Weights of a small mixture-of-experts language model, trained from scratch on English Wikipedia: width 256.
Below are experts of layer 3 (counted from 0) of a mixture-of-experts language model. Rows are named router (the router's row for the expert), gate (a neuron's input weights, with its number), up (a neuron's input weights, with its number) and show model dimensions 0-255. Each number is 500 + 40 x the weight over its row's rms, rounded and kept within 0 to 999. Numbers have three digits each.
Before each expert's rows: "mostly gets" lists some tokens that are sent to it at least half of the time. This comes from a sample of Wikipedia text that the model never trained on.

# expert 12
mostly gets: " Charl", " Robert", " Frank", " Harris", " Jack", " Wood"
router:502509519627512490436508546507528582511540542473506511484582567503574449489453532438504532506579527442461584576552548563479479557519489471484463496536483508496521529519527410493504471476462548507482444577490480510542435553471515575443542463469557498490472552598545445504499497508524489496482458486471519460491498506527512400488575566504451633524495505523509504471542472474524535468465480471539458475512523494576533532531502514493491528552409509525505487567502558483467534529481433504526495504467538523489493461506455505467500493486499468569509532480471519490480430488501412551405483457431545499520491451442498456500485463461550545478478482528521452503473508486514537584489465490510492391498528500465542504536434527470467485537582512483503516568530493510427460557537518
gate2:475482503490548588474490543506589487541506487453495468471459526504495480573516457549431470520495534508535504510469521532483503487498546497450437562482511548471552568466527476551479471444503534522516531509480455543479526481524475443466516463511516597546496590539509518406500488515570478551454568447521397468402548510494536552517421540508496505416497589502466456540551473486602519472476486516470628469532535539528503497456479534485552523456486442447546484465525566524413534473418480504527512471525470487556437469510452483562503453528459499490485493468469474459451525555526518478474415458471488444484477438457485571525487444436583438515450489495516580474486490495495569521500525464524537398488493533485500516496526487468494515532505485491506469527561480496497513511527446
up2:502565487486526479516512564506546524492610511491502506504429420510497486497499504416569476502527489555476382480533473516517563468465513467493451500494519512522540466474539466492575561396529543548532515559484529535453469504431528441517423468481537553510554595521600539527414496499455527505536476527539574494464545537588439479520527520508477447510545524493432445420543488464523513516511464517520490470498549506519480478523505503534537485446552586521513484451509496533432540491516526545513537507416500541463476509447520538530513531453483552475501390513462475460458458455429604507490527446475489507512487495466457518463464574492498514488421502493477567526528512495517498568490512491484564515494482528509479516605480521533491542526602548450467511510494545507489445485495517

# expert 7
mostly gets: ").", " but", ".\n\n", ".\"", " where", "."
router:456522457603510563498450573459588532507512535476492460549466552515589529482504509500501493463542470513484492517502559493548541497523537502471529517503470504542498472511462395501463465474480462524513496543522528484526478594510516584510567523505524475511493516550507443564542569538486503511466493431489466490527433445520491459519503436518472593458552507600526526547448479477485513490550504568479489422420561517493517522497461530515522536546529515453510531454524455479467546466516432451536486490465498537478503479518382473567537482471496484488454494493564549542474495417493481558486437535434442533552423472554522502461487425482563512587502434527452495597450503471490497512510536457471484411489450529508515548403478498509417532519544522466490482526515479488514475495548468
gate6:588494428553507460476517496479499444494508484515526531479569552459510521460520534493639570530500410455519483531522490546497482470469492537536499543511494526477531418508515546537448522533508524494416505449504488510510514538526540476558517579526541495511538507501492529499490506515542573492532588497434552508496508495531532542511573434423449532512534534457498454493427566507526482479469466590605522501547504556442526416445487500494487441537505467529497547486422490445505542462477494512512443537477550494439477469532429453492424456515505532504419500479489509438503494474509512590461510517519541500474492472450485554630478494519477553522483537441453544567526531514508503464535473499496555472472513517587472554518550560462521477575523492506485538546441534515484423484503541
up6:449484506489481546450535537521505465476507506514533545549508493510513519522492419536491565435459494579541472474524534433464433461440463444495505465461513523505546532529525496528473499505483524459539514585483519508507428531551447464452445521529495487501576485493454452431500443576503459540612466467542519443532498508457436500527450579447510464509520500526521508562468506520549445529493417470513556556479568530467459509479532563482513515464510407511458541455525477494457499542504419436523491466494488498516482480525494508508504488530501475469555509570560572458527502574501462562505487460545542565501538613449515534534568531506514382513474520503440484493534481527526538574552485545478404480464448491512437454514464505481466520521495533556430425472465528558484553502478446

# expert 5
mostly gets: "-", " f", "-d", "-p", "-b", "-f"
router:499560505518531530470489516490509466504536568480534505473443549521549496535507498513498480462527481454461501519545504538470496513561553527456393543483519506485545469515505420509504488441491463511426562564504482479573505591539554536441556468446599457553508534517592463531494475501476514504476459451484409513429505506494507498499530540481476565492448555511567523502517502469569444477483502544535459474415554490527559468547499487555454548461464467521544568572545470508530544498533485469497424503497504503501511499504475476467497522488501465493421470541510540464485489406493411574424469537456476483544476492523463514552535480460505507518439443507456416556444512455478549554448512416427495456446499500394482484432506525517459548540576545504475473505516521552476469522564485
gate13:451479541523527499472479530502529511432499560536475470462514521517472541506521505523469506489537475518491526504519433465521491470464516542526445478512471439430563501437482502389478502473492425530501504555471418463539552542514581486477524547532463527517452576525553501481509549418529519494427469471434487526456542525474583423492438513443559525502426449480498554454500528489475487522510505493534474536481448496551553478491527520524464476479533522399495504594504557434519536551488469563555428502574458485446543548520526546493529466457591535421497543437521490495504552521469454505490488489474395527476533530467504492460524535525467525484495473531547452460482488472475440541505559563456435455530508461443516604489571513534465556467505535450480465534542570434542491464517490
up13:570497490516506466510572451484431473569455510591490535497545465462531486569534473471483430475476592499511465493491480526487475525557582506571530456521470508492523491530564490554424485485476467421464447452509601543465411497541450504591424461481498481541514471532518516515517442484547532460523535544524551509535472446513541535465508489526501475486434449523459517498500483496485495531497480464549459498530486536526486456480470477456481427537480467536460439472500462527477491425463506477498464414459481511486494473574445489527512605533506563531563493516523489451414503492521563438519456563513442436491511507460537482497572542503514517511437540452461528421538517513487540499504418570519527540509436526488505472530453527498489532405549519549505435572479532512529533583468525

# expert 3
mostly gets: " long", "ained", "ested", " great", "irl", "anded"
router:468551523606480479515467552510567511573510551495490524433513527524570454447430517474492503507512547446440479501496511510480496527559500452496462502570490496476456438547415519483467530507504461512530428563453491463512535574534521594465571476491556426552494527532535476461509442517456496526472508482505526537553469481517463415518507488489440512553486556542535547458578451443536424494547483482511495454490490450509591534575505528545481523520445517534482495441454545461451596492533487479517464516468477455507518504560472499501467470517525488481478479501517544491500487491543458471411411513433548485564509422526524492523458496426547546513469448528514474551470500532443545591489497461503489464485484553443513526512461474547433483438546511450543533530523527507446556555594505
gate12:486615549491468563518481462566479539558530507494469514561543544477567488511507554533503480515506541483488456479479551477444449491478475491477522520502497547526458494546510510519469505515521561557505453505541477499462484498546532545514495524535486475512522502431430511482501534454534557488499518479439402458474541506516408524498530539491466535569507415483530503487441495554418514469600550521539481522494427494486519397446490490444451491525533490493476443508515494487517437491465550458524478459415506502510537463542458504551636505493544505474490546478507523506451503498514515440455495461576496522533441527600531415449513508511555433449478486481545564551561472544519479510455497468487593502534496549400483553512481532397451491511492440536520453433475492533512475502553528
up12:542437491495521510508547520461591494486517522556528469450479438524462438512511497459526481496525517477451518508527483544529527469591458540529472585513493559477549532445536475426487468480567500534465532557524480426528509487493500597521535480512472542489498520458465495518505513490533509526519503553450506451441540578498528543515466500487435448524509599455496528413480531566477518489542480527530459499500518481423562440458518489557483538513497529489463404518499483527506544539549470460572457415519550537514495500573491473519570563548447553518480542504548521506468562481436514547583455526505490526456538600461469506526505505483522446424553478593499436562455461495465462516473464475536570511508499453545517491516487527567510509499497471448592491462572459490606505494534491

# expert 15
mostly gets: "ington", "abeth", "lam", "rich", "rey", "ona"
router:509532540557504501452467542491594534487569576503506484477519503481546424465472480466472536483575537477483545580581484473482554567527506536492469498541500518529498497528450467475514480446472515486442519487476459517451496579508516565459478537489533497489445578595560427449529498510530528494433496489527480498497513456513487435515525534473470554532464538538621517512481511486507443462525471479557438487481486476453551514519501510564501514515436526567446493576528495385486531543464452489575511480440560527561525476521382469473508507486510467558500527553470483567484426485566461535514437463487497497503466483452487449473484489522562570531517466520476503537473517439534456549454465430460514458537546538516501560507453503560505477506614470475453491553510452565516525492480522
gate2:506468492526506482507536494511527554580444528483554435449504543546524490517486480529543517573546553546545498463517519419535524521447521560547457502525581532541530536567453551537496507475426548498508430502480402453508532523510510545542427515522566459527477543535487605541429418503541518477490504500547540492448533496484442519447581509573478537542513523552521496450472501515427552502506549499504551498505529569479517473480435499522452459496501552511515492464449518485497534487519546545509436527463539491517536469584453469460457503596512484559391477494536595576442495515495428528505560457462481447499502480539531497507376548512487564560479514487527502429475468402446543496483477478492477468468479452479503523506497535504509448457474482465526522508479498511508473512565512
up2:515623452523449576604446484474458523551574428506399461516489501453500535457506475504478528545472543617517561572475447509531544504439530514533447510457473469526521497450550485570499489456408467542398555508483454482492488539567422564618554491522524491472453519458478496462502477503529493536506485514526491512524532498439503526489557509519473515500542410561512515531517501490467445547500498479511510486521512510485539513456541537552509530520435485484528425549415484525483505524508550506465495446475515532563459549519493530493506422475440404429463474533518535468472480504509463513461507531429492463520475544449492457422472519551485520516497497566596583423543456517507510523513545486516481512485495468531450495515479470535524540441512482485512486501497452523514503540462528

# expert 6
mostly gets: " et", " [", " spec", " (\"", " word", " *"
router:454505502500464508509465547508624540525520563526510492472475545571535501501516556492497481444475483518492505459499528573505473536624541503529465536479383586551431449459432512520535501461521466523468476502487489508541517485452507491442503536510509499535449517495537517532528489555490443382474466458496487494521427487510491474511485542556482436570508452505516505549535460537505516536502487564488478461467518508503526492615447533490420469539442486488480553461373531484530552464544501477471495507498516521455514476524443549496463480482464483541465426494500558523486405469580482510461456550468528574478472408404422540544531485463515512470504478515465471562463470495524519541510485463489501459417486470468480479455453453507444532468596507524512502525475468550490497517538452
gate6:419477501559485478426549485476476543497574587491532511444541501513482482527646499565467464515525487474517551485529521553514401560539553478447509539406489477495515487457457458540552531462512540500477475530467518541522561489525513491514465471516461464489515540571476509534504526515459539444484473519446557561512479541479523506499527532546409496515510405509567452499553498515422460476462533460476467540479485545496477458466443502446489430585497549511536493502464523548427484495527440493511463544504537578517436538466526516441525454504496590533451520528501466550544473566540505604481485487477536530485472441452455522541523493468410474455512488489524496517489487553615489447515489463493465417517465460520476516452541522500485492436501528501512506460454496571444487528517459
up6:482411535551401474550534536555514488494486546527574483487536526481430533492503521482518511523487465533504470431498462498487537499525475572534532463468436510483529481495505524506485508492490496521515483495449423542499495469567425396544470454488444459471524501505509470523571509485530526560563554469472495511438498427526464522527546478398519554436519490576553521503533451521405527517479536485486488493502468516468507558472472470500462430538449482461501495493512533572425461495443470526455531469510547480531495461592497528515521581554478488470494440540558485492455491592435499533502510494541535436461510540487544497549507513444482434457511506461544497464446566560486442478566460510501492457583472458510585512556472439512554528531590462546478450491575576542498529482552495

# expert 14
mostly gets: "ski", "burg", "и", "ić", "р", "shire"
router:429458487620548479477450534508536538517538557482463508534533544455472443519454473459478472521513511540484519567535509529486473600455530474428486582515459509466479549509481468485476502459500497469409493538458509502459438564517545560417490533433515424494461474565534432506505491554503493456485470494521479487508447481517494407513570580504485563575532544497575534493465506516502426479512473475583438519519500488531541535522460478481508461519457512520468544516442515491480585487494497504566472479426543537551458465497389479547506530541489502448470517452480490487486477508532359520418492460481504507521420489538504461518477442492526502539457423501474463485502502499465524515499520461506528437513531520464490540461502491469490555447571558468455432565527551520470556467483502
gate6:543518468491524466529496465442528525470525517489534506451494526527549502533517475500519418498472501550514416486533473469566523519480478541445459440557471558450418459464541516498462533510534478540517495497542472473470453489445649489530512512519504477495506553530452520485571557461529498518528493509538439557490602496449493491491519494460485541526478494508505492450445429534489510518486447531494545486536523484510461451439479446461495572541500559516477445544515526495509570425504486489488504486476520449517529470483501509518551460485483418531474494472515588447479548491537467487502519460551563541512548550418544370569523476469460507575464465513490424563474496518534490577532455429538500462593551461423481517465490520455428432481509530410494503455443541530427508527534507
up6:542405484501484574487494535496495495556461464535455489455439458509526484463596525463497519472496476546448574462444467604576402551478514466475540455465476506495440467509494537478525534461490488466525483512443472560513537506544509459522518491568554509478512504408459534597532446541538538552519514523525477401448545567480524524516525521434487407568436452497563492447503532545502504504487522534525465489458478533515510515535489473475550423462478485431506581532506390513426440450528519512508489487506484454462489505521554428486421524526398516529552513595462509481460480483488538443458532502525472468530487510556415574506479527523521512470473541516495454491520575562489464486509468500491474500510496479524466508501464505516450456446542498446516568520460461507493487492481462

# expert 8
mostly gets: " on", " in", " during", " On", " off", "On"
router:485545494515446493476472518493478586546513548453468516539494528519559482489475502466525473537524494459459549462577578536486497612556523573453515550450416478579462515468488481522532472468426482478443493490476537543499556499565426566488458497496506469525428461529563480520514512521489496405426463505486480480569461514570489484510479553497481523537521480542479527440551494428482523507485497483506454468486537516494552504488459448515447495542454483491464554514456548427497501518453512516543456467438478487486531518445469457533537480486487490534397541551575623477486400487573492530449526502496550516496424431535442462532455453532547543558481470497431453430434446521505551524470452451446512465501481491493511466431496480531469511486525507478540506534505460475528462565554467
gate7:496521517483473539468461510507482522532530461508534604481526485520496495482547504398523567536515518459485448535455546560520486451489489510440542486580530468503468537478487401506438464541453495503431520495543492506580507540561480457439539460462538482510484519527535495522458484525453482494463437547579523521471474514525461507573471462518462551503504511481526474519446489468439471530525550487522473472460463532535531517607475489517535579451451522529502548496513518528553448567563535493504552575478419530473533458486538504538578414500484502520592453579461487445501521493575467544447553589500557480528523555531538443499473511497544521446499569538469450496557469550480481473498500461583499483482479444451547504503487576532455422480482520507533544469470421485511523499407543
up7:480490548507527498481483443521550437414513453481514497521479606609534527524554528504455514432515459511430575464496531562546486532492544534476535467513407523489532545511530603534488476446507460481495487564542495467448468536507536478521513561494603508444550540547547460476569546479564516556549551489506593535482485492478528474518496469462509493457506497456504498457527541519593532488437539519462461554452472477507524430444570478507510469479495465506484493520505476500442520498507479525479445482521498533505535520520451471476513513571513534485436511495530437547515482490539511512562429512499524483548487402510399549572523521503517410500545545462539501526530491446505554527456509528514534468472429438518462522479538574470469517488554532533425604526568519462486527483522523